config.toml
n_layer = 12
d_model = 384
n_experts = 128
experts_per_token = 8
d_expert = 48
d_shared_expert = 0
activation = "relu"
moe_layers = [0, 1, 2, 3, 4, 5, 6, 7, 8, 9, 10, 11]
router_score = "softmax"
normalize_top_k = true
routed_scale = 2.83
balance_loss = 0.00644
balance_bias = false
router_z_loss = 0.0001
init_std_router = 0.0308
lr_router = 0.00132
n_head = 12
n_kv_head = 6
head_dim = 32
vocab_size = 37240
norm = "layernorm"
norm_place = "pre"
norm_eps = 1e-05
positions = "learned"
qk_norm = true
attn_scale = 0.177
tie_embeddings = true
parallel_block = false
init = "normal"
init_std_qkv = 0.0269
init_std_o = 0.0055
init_std_up = 0.0269
init_std_down = 0.0055
optimizer = "muon_variant"
lr = 0.00926
lr_mult_down = 1.5
beta1 = 0.93
lr_head = 0.00999
grad_clip = 0.5
warmup_steps = 58
schedule = "wsd"
decay_fraction = 1.0
decay_shape = "linear"
final_lr_fraction = 0.0
batch_tokens = [65536, 131072, 196608]
seq_len = 1024
doc_mask = true
z_loss = 1e-05
train_tokens = 1096000000
steps = 8736
dataset = "wikipedia_en"
Below are experts of layer 9 (counted from 0) of a mixture-of-experts language model. Rows are named router (the router's row for the expert), up (a neuron's input weights, with its number) and show model dimensions 192-287. Each number is 128 + 32 x the weight over its row's rms, rounded and kept within 0 to 255. Numbers have three digits each.
Before each expert's rows: "comes after" lists some tokens at least twice as common just before its tokens as in all text. This comes from a sample of Wikipedia text that the model never trained on. Tokens count by the router's weight.

# expert 3
comes after: "| ", "″", ",", "–", "°", "Hor"
router:188124134145103201130176096123166131061121149149157073105143163155133086134076117154099075146126108132105145195115122094139138117142155151133161157094169108063174172088191082111111116153118141202122152178166153087147125093124135216050152194139110092138143142158158099128081112171123059124
up0:159144096122130165162078109094082149131192111132111076164122132137167204106090124169061074149091126132152115147137096159104125106120062108119186070144171119140179186135138111130177134112076142152098127144119212082133126097123124152097071154092164097143116121141102133056107161146158092100
up1:136086119099142111130108160079151161166114127123092124132115108089135127134079174138062127097125152113088202148145142174155122154145114060078078086121165117174120086155080146072077114132115170137095114109078136086075107097099146116135140218127092143141101161149101094132108126093132146135
up2:125171143117125110162089093105182142121119110119107104156136156123127118192093117113059059170161150158096193126146128140108134143095171156130129175144138144148125118161155111183103092104120144154115101164137091122054134164173139122142102153118145124097124112121101105128133145138166102178
up3:160130090189117088083114078151112139145124180184098054117194102127093131131077171163092059138117127132155118150120059142101167080118119076142150093092148074157145171141102139134151108167133106082146120175141071145173078113097073135123144132178168174127164151138129121110147134155135170116
up4:152139123155083127116189138092200088095152166147155084058097086110136104094100140138126162128082222092154154082110088100138103117069152126182115163143080105103153105103135135092118140110117199129111125098094164120168083114084158137151146141109160133149088094127107103156151195100044137134
up5:094122127169110066097146168208133122124148130137174240159143141104127110150093114107149090108083101069083198088124103123141191160115166166135123098080156095101126099123139123162114151118132127132142146135201173115129150095165146152129100115107134155121136148099107124112122115214125123149
up6:196054135147138171177104146164150117091073113220153047136137159138138106082102117109135111120161080173162117163115105156139145125029064176177168102115125173092160121115172137091130145103135143108142202142089154122108096051131136081106104125204130128104143082139101083157119117122114143075
up7:127131090127196180149072133135118137089095132189157108109128088101112068124109087103111178142128114143131076114155149152117107100103159163146157155145151108142111073105125071188095111100107055106084125097120162113208152125162149107088123197134075099141126172092176138098133099106143124118
up8:161096082142146076110071132129156120077149139230119033077171161086179131106124135141179116115067140124178198130141143077099136127097132120151150115129082091122080165180139164115157103096154135113151137087096111133143099174152127169138097155144161148095110177100122094130129087091128083119
up9:147125149080130107081093130148153175137129152123161164155132177117068136114079130112127134104145087134114156120161141153113088068104045079161172137108112125127146140207109110133171120076191153164086099161165149129150100139140127158081069176158132112088126171123057112168092103147066077204
up10:097065140098116081111170156121161163117124114123107114086059144149118088127089146117128117165149118108148104113056106111118186046150089096087148144147166093087169101143126164139163106093159053125168124123128160133112121135172110165156097151171147138148147076140146074119124128140188124152
up11:110146102145190120152103084167157119123124074173102145135134095126128118114138139145072168051149137110080064171081160126112082104132098204136099169122157155125164109145150161146147112150082147159197118123090118103127114160185169127091105182093149159131137136128167149164184138139116124122
up12:129171081168118074094127069116138087180159133142097085132189102153125089096095132105150135108116150093128116175089107099101080181136149111146128173141117136109149156094167085240057145170129097171072150205094134109145184118091142137100107136139128103138129069146091193178109137162127117144
up13:126165162096132205138145080167112154138094080092148122113160088139111091094121135124177206218103103176127111127180102049111103130111160104127206118144134140105109140151112100125149150127131114199092121103117091143149143085072108190097166153163054157145160144072121107186105115049174069112
up14:156156100194139113125179102089120123121104148104149125128099077152184090127135112115093171145141146118155137124134151089124162163149171110134122138153130142146139121085137141134148104103161098161117101173096116108154176072069088122160068138169134128085123083115157093136109108164106128134
up15:192119183102117255125127105155099119111098141142115121094117110149063095097120088174091116142143135141165155170090122168080135129152127144095166154091115128115204139176155114096092151076109097105129104131110113142180091116189083119112149101136055095155136153118146083189085141120163095119
up16:102129121039071118080123121137148142085079077135126099137147148165160180156119088163165141106155123155100092125149138112142135136125176171096079142163143129115124113134121137115117129107206159125062139136113143139146152161148108133121119173107081130109094126104066094097109112118100115161
up17:104088100131186097151141138149128108164075121130161078114127148126157124098102092158135126109171104121153105208113122169142145027130050128119127099125117099160149081188154109164153149119123137146087160129089155143184185151113141174085144107093096123102139115178053151114109140115169120112
up18:169139128115150136101105135080076105110132168078118107047162184109175205100121156132182088100144138101089093103168107113101107121172113118070105095129126060121105106078117069123138143084150077133077103091106092100096104100068133064089139138116075138124069123133214120106160156141127157094
up19:159161133088170132087141117069117086098173160147203133129156126108098091124165154163139122144125167145120147156144137139104142092128219118119155168103144128049147153086124153109132078106193118141137093155150164148114164099123132139110174123133124115092147181069123141156119105132101144118

# expert 27
comes after: "| ", "the ", "'", "- ", ": ", "at "
router:166072129087092151141148079083121215054099111162146066113111107137093116130110095166099139178107104103073117174157126120153112142100148135141166129074120122051119162088174062144140152166124116175150162180159172070146072120143147135134136147112140123129141167158154110169063141173118087105
up0:184119134128144160087042118173178155171107105118185136159063095103108132112105122042116137199177174120139147088149160178074190151141185172099097119135123137110120064192160127087156150086095171154111164156123145152106149111124081120103102175106091180130092160091145100164107134154155093123
up1:119133079133142043123091089116141094181092100181146112123134122114182056129129185155067170082121187144146136149080099132150197188107121077149109074150121088094079122130157107166103149145131116092129131088125110173110134128081085155079129077144126135137177102154136108141098097123153126156
up2:147099120105152157109131099095126103151088121132193180084104159135097089120104122108193134126187153116083120137097106153141156137137169106137091148104113090120113118149177140160105187156094150144090223123138105103143178121093166130122162086131137080142110196146154106171132138168148125120
up3:130148126163069098149170134163072114110110097137160167148120149115158072124135148120119189156151137061119151117153122161124181126150195147089150085112137166170184128137114116122145084151076139103151149092204093122159150121127101165193140133063115123102130111080084173117121130178089121138
up4:193090134107123192136145125086156180136106184120109119142138162152084076120104132143154177131090109081110082155155082137161137146158068111040153129103203119128078132119153148106142081138167148158128099122149160126176128108069106128121158140094077068161160124071159083107073153111098110169
up5:108130139100131133127123122126172148184142171095117137149125096218152134118157148127089164104128102157121109122128154126147151138081152126128136148130123037166145077189216142094159084097128154210077146151161134093178092152163106154093151127108124120056143189110110147176113102104114137137
up6:054111143128102137169139101114081126117174080099139114103117163145155140168102130133157126104157121105131131139114148130126144108027123119128090184081062108063121117098131179171109143133089137082145141185170168086139094181104209183093061132159149107174134151142077214132140070129126180088
up7:133089149114133086076113152143099169183146103169113154124110167069114121115135139124066178127121108051087136205198129110155103108121099170163144127172115121129097117123135085122141132077086166100093137096141141154100126168108145164079142158136155156141145184110184114086067120096082120171
up8:157148149196177115104104130095134092188138141139117128144156086152108149089137155157114134098098076118092090133103188047152166125183092118116105141168117171136129161116146119123129132123161079120129104139114126077173152156105163152094129156127125126183130196159141156175136084147104099122
up9:118139134104111156074086131068045130090105105136191168163128166159150125098110111190159117139094093166138133136161136158145125129085187105136087128104162106159094130097101124135135098135086169153123093095086124172193143169133131117162098114171193114159141122143146098117145122151133118196
up10:171080128133152122167115131102182106026106082163081156111162158131105140132152076154137116104108081173165200155126124086131158118089108163222141133118137146157113102058179143166099093139083150170121101129143151089126108112125156164191087110126110121117097148087119109139095149118145117187
up11:087107135135108098134101150148112092186095134090064084155111102123139140164088090089124148140084168129201127189112092155108131140159177150139124109158131126109133159136151148103174098121110190135096090176100109168136112100139129080135154043139126143124076138140182184172122131141093150132
up12:145123119121107113115123151106145143085082076060151145157121141127131157153128103117088109105172131172158142089142128111159091078148189141062157169089129171094157176157150128154107167128151086119144155130097174094098136142195130154133114171146107139152148178157117099170113140148150206096
up13:123201058144163123171088103137125141117125093179123151151112192137105123132110050105153184201115099094054044113196113046155130086120123178103082100097155135112056118147095113096126096100142106177174136140175125106141113100123120144121152095099131131203121129131106091187123088141127151083
up14:198177088103175153082165135102057126163132115127120171111148124159128138085111126108172108150099142131187174134058123093165153110170164111115125075129121185135088159087066182144141172152132101116107166134086128126073120139119191102094123156119135165163172188132087125172131175160169092153
up15:101087153098126111160095201089182166159093086087137121144175128137121104178106143147126075135109161109156157155129059138124099124141123154061115126128176097114150119091140141136114132130150115128162110166155169050143114135076102150098108118098081088155168161145099157079149190142118144195
up16:105118148115167148105119108074133161110201159161163137044169148115113144092159060135120130156171054101144138144130157129137092117094113107146121147122069142125157155093205085170130174116157135153041132148174139157098127122151031142133073139125142113100115160168121136144101135093160134107
up17:116147169147133164116089073130131099194120115084129108102094118127169145092110103116096097124137102167197160190187119128085116103126159167129081132117192128148168112125153159124107167108107140146109113091110136089138115178098172070118171163113120114078173135108135150124143071122090103091
up18:098157085126106131149116092083164121128128121183097052155130117106094096154072135108118093126098150137119106194108120146121175102163182100129104172137145143115129133133122120123129144154129126141122112131178107128145151150153098146180171126171117117119161153119133180119131217110085106159
up19:129144098156116107056083144140040120144092122190077062120090099118208116077141124092107122103123151130136086145138144104107138099127138149088185130116124164149105143089135140116171134102193126109155125098119177109097135090136094191129180156130082175155145099108203088155136107112154153126

# expert 120
comes after: "the ", "The ", "of ", "'", "a ", "United "
router:129132149110105105154081084072135169055103078171124054073180082118109128140130122138150119137092131090117143164133161148179160159131145128179118123105153110057145132143166106118155115161100151179180129123194121123178105103151107118115158142145108133086139142143134095140093121134100136132
up0:153117109103138090155143132151124137153172092130115162079094154076147154152109081105145148154108171118115164104156187136159072130132138156139131162157132131115109108137122134154145177146129079147102157092142125101106068178156091122135093177187170111147043123053113095154055155166095149141
up1:156094153134129172110115088090151150172146143080145145102117097112169172126134109128093109129181118112142157189172157143189127144074109115151153133127126064110174146149154110134152111112109135144096126056156125111137102150191113193143123098076110085113101097058106143078151088121111180079
up2:115106136088139098074155146103156125166114141152108116169127122161152110095133149194141090125171146121152110145104155168170201162104096097078146163109138047070130163163083146143113096119090154116123105067125150142130103130143055153177135169143145170167143119092131144157091127064094159085
up3:137068124148142210143112133130087122104141155085081096098060126089141152050083112097141145170096132137135145195133120150139161141145136072084095109126148165104109113158156135120152084091084102099115118122096089149188171164183093138134126078138113111105116129200165118110128117135137213100
up4:060159108131131141118208097105145106217159113113155167141135106146155116140108137098093094089149117091096134169135129115097149142137088102148187145157173111097106111077122091152109160158056111171195146077125104076106118133127102141111118122136118174169102126106182137180107127123111129165
up5:154132133137093118168072094093192101166170197110121112166116145091113129152121082067163098142125124130127104158069083139109069128119115180113069079130108136138131107157113077123070189099178125150120099118155074142097132149139106154203124162144136105099179178186176106085096135126113113178
up6:128089069144151156125143141140109167111126111180067087141157049107120108086116124185131139108033122113132110132113183128141094127146136114091120143086153094077166143094094169074176088117133100089137102179149115181112155107131084153131109116092122161161200201108072135131148170103160097147
up7:107085092175097195151110144144129116124146130136079145183108123195157093084135155173078132153107160101112156086127158129161120168104041102113108175112146107095098139119119140068061080122108159124131164143112144143144105124163136155138153107156088176162176071130099133116147129079112148067
up8:139145148122156162107127190123180197135156131107167144081131093175129091113080130157114095108156109130078081182125089165093143185122054105120162068139129123134060088106113134167176117120091113120126142115157149123135145082110080137153178121112045163152102167173141175107140090154102117145
up9:160162110134061135148159132123089126122139134093148090131081160135122146153139144107073175166127093107092129144138124174141104142146163101132128155175171103123100167117111088196155112119063095143128137062173136168126099109107128044118192063106091028176138109118094128095098166156093148151
up10:087107078116160057116154097131140113148149149185147140107080114153190126112112178163110144153087131129164161098145152147123189159179080125119144126116141166123103136057168092162082100110142131109146102092128129151116092154142136130120123096105084164153128117070094160157094149098162069124
up11:187140173080123108153094087184146134132134140090115161146144138167127088086100171178109155118154146130164163111170141134096174131113150114109111072129142090084099159127117124171142144059231150159107164165107172105108158118099088147086118130097137119143189095132092122130121231156159106150
up12:123112117177098154114096092149072126137141182126167131133136155130141102089118160136097130100116129114161161182092112134100130129130086097152167109164102129142124174184186142183144125116127177088137138036129105137103094083156154120102136145142132116153101188107159106121090141176100183060
up13:088109113175100149108085153079116106154097135165142130131129118134162098079112176126143164093110144152130092150126158180171123171172199137108113139152116128093100123129163146135147079086138064222133103118159107133144105127139110090160118195114133206096072072145146178099091164184133078070
up14:101161069179098183170126150088096115097086122129097111107093087150074135131148132111160146121146130134118187154176070086156149098137208110088159141149087138092148141171114109094133133139095059102096164115134130121088153121201093115145143122184135136137072121148146137155028082157127142129
up15:121160147143146140129125077146139072100078114116124104147126148113101069136127090133095113141059136120119180157147103117155134133100129098139108120108146087108149168115109178098086128126051127116118116133158099080131134163157135165140131078078121121111161136127111155170178214111131123085
up16:150077084126104042137124141115116208131172122162154124141117120058119149159105155107158159155126179143114171156092116121093159141130114097173123147139140145107124122099139098133078163130106133129167180171054077120146095129098112117107122134198121161108164062092123114149090168105097085089
up17:087137097138158155132168131118199199158080161072133131149096084140168115139091111127141160186126152130073080162116169095148100194161143123144110099138162142089155096134167171089150139156163151129125104160103137110153116125109054087097096093144163150139125152130142099137160067109061104151
up18:112158207123018141093152109106089095070177187145161141124157128171086146169138129200146092098135162071092204158148128148187135100087122168123143140074176114154144125103152146131155130148097119118095106152124160154186178086155099130155148153151147195124099139118123151135116109146124193133
up19:121125131048127077153139101171126163127122193153135163074113147142104150156108146089100209119062110080122176164193140113117147141110083197171118123174131172101134118118123104147125160142118163119152107137155152180077062085162063087139113146169109147185091101081040142154132128182119138180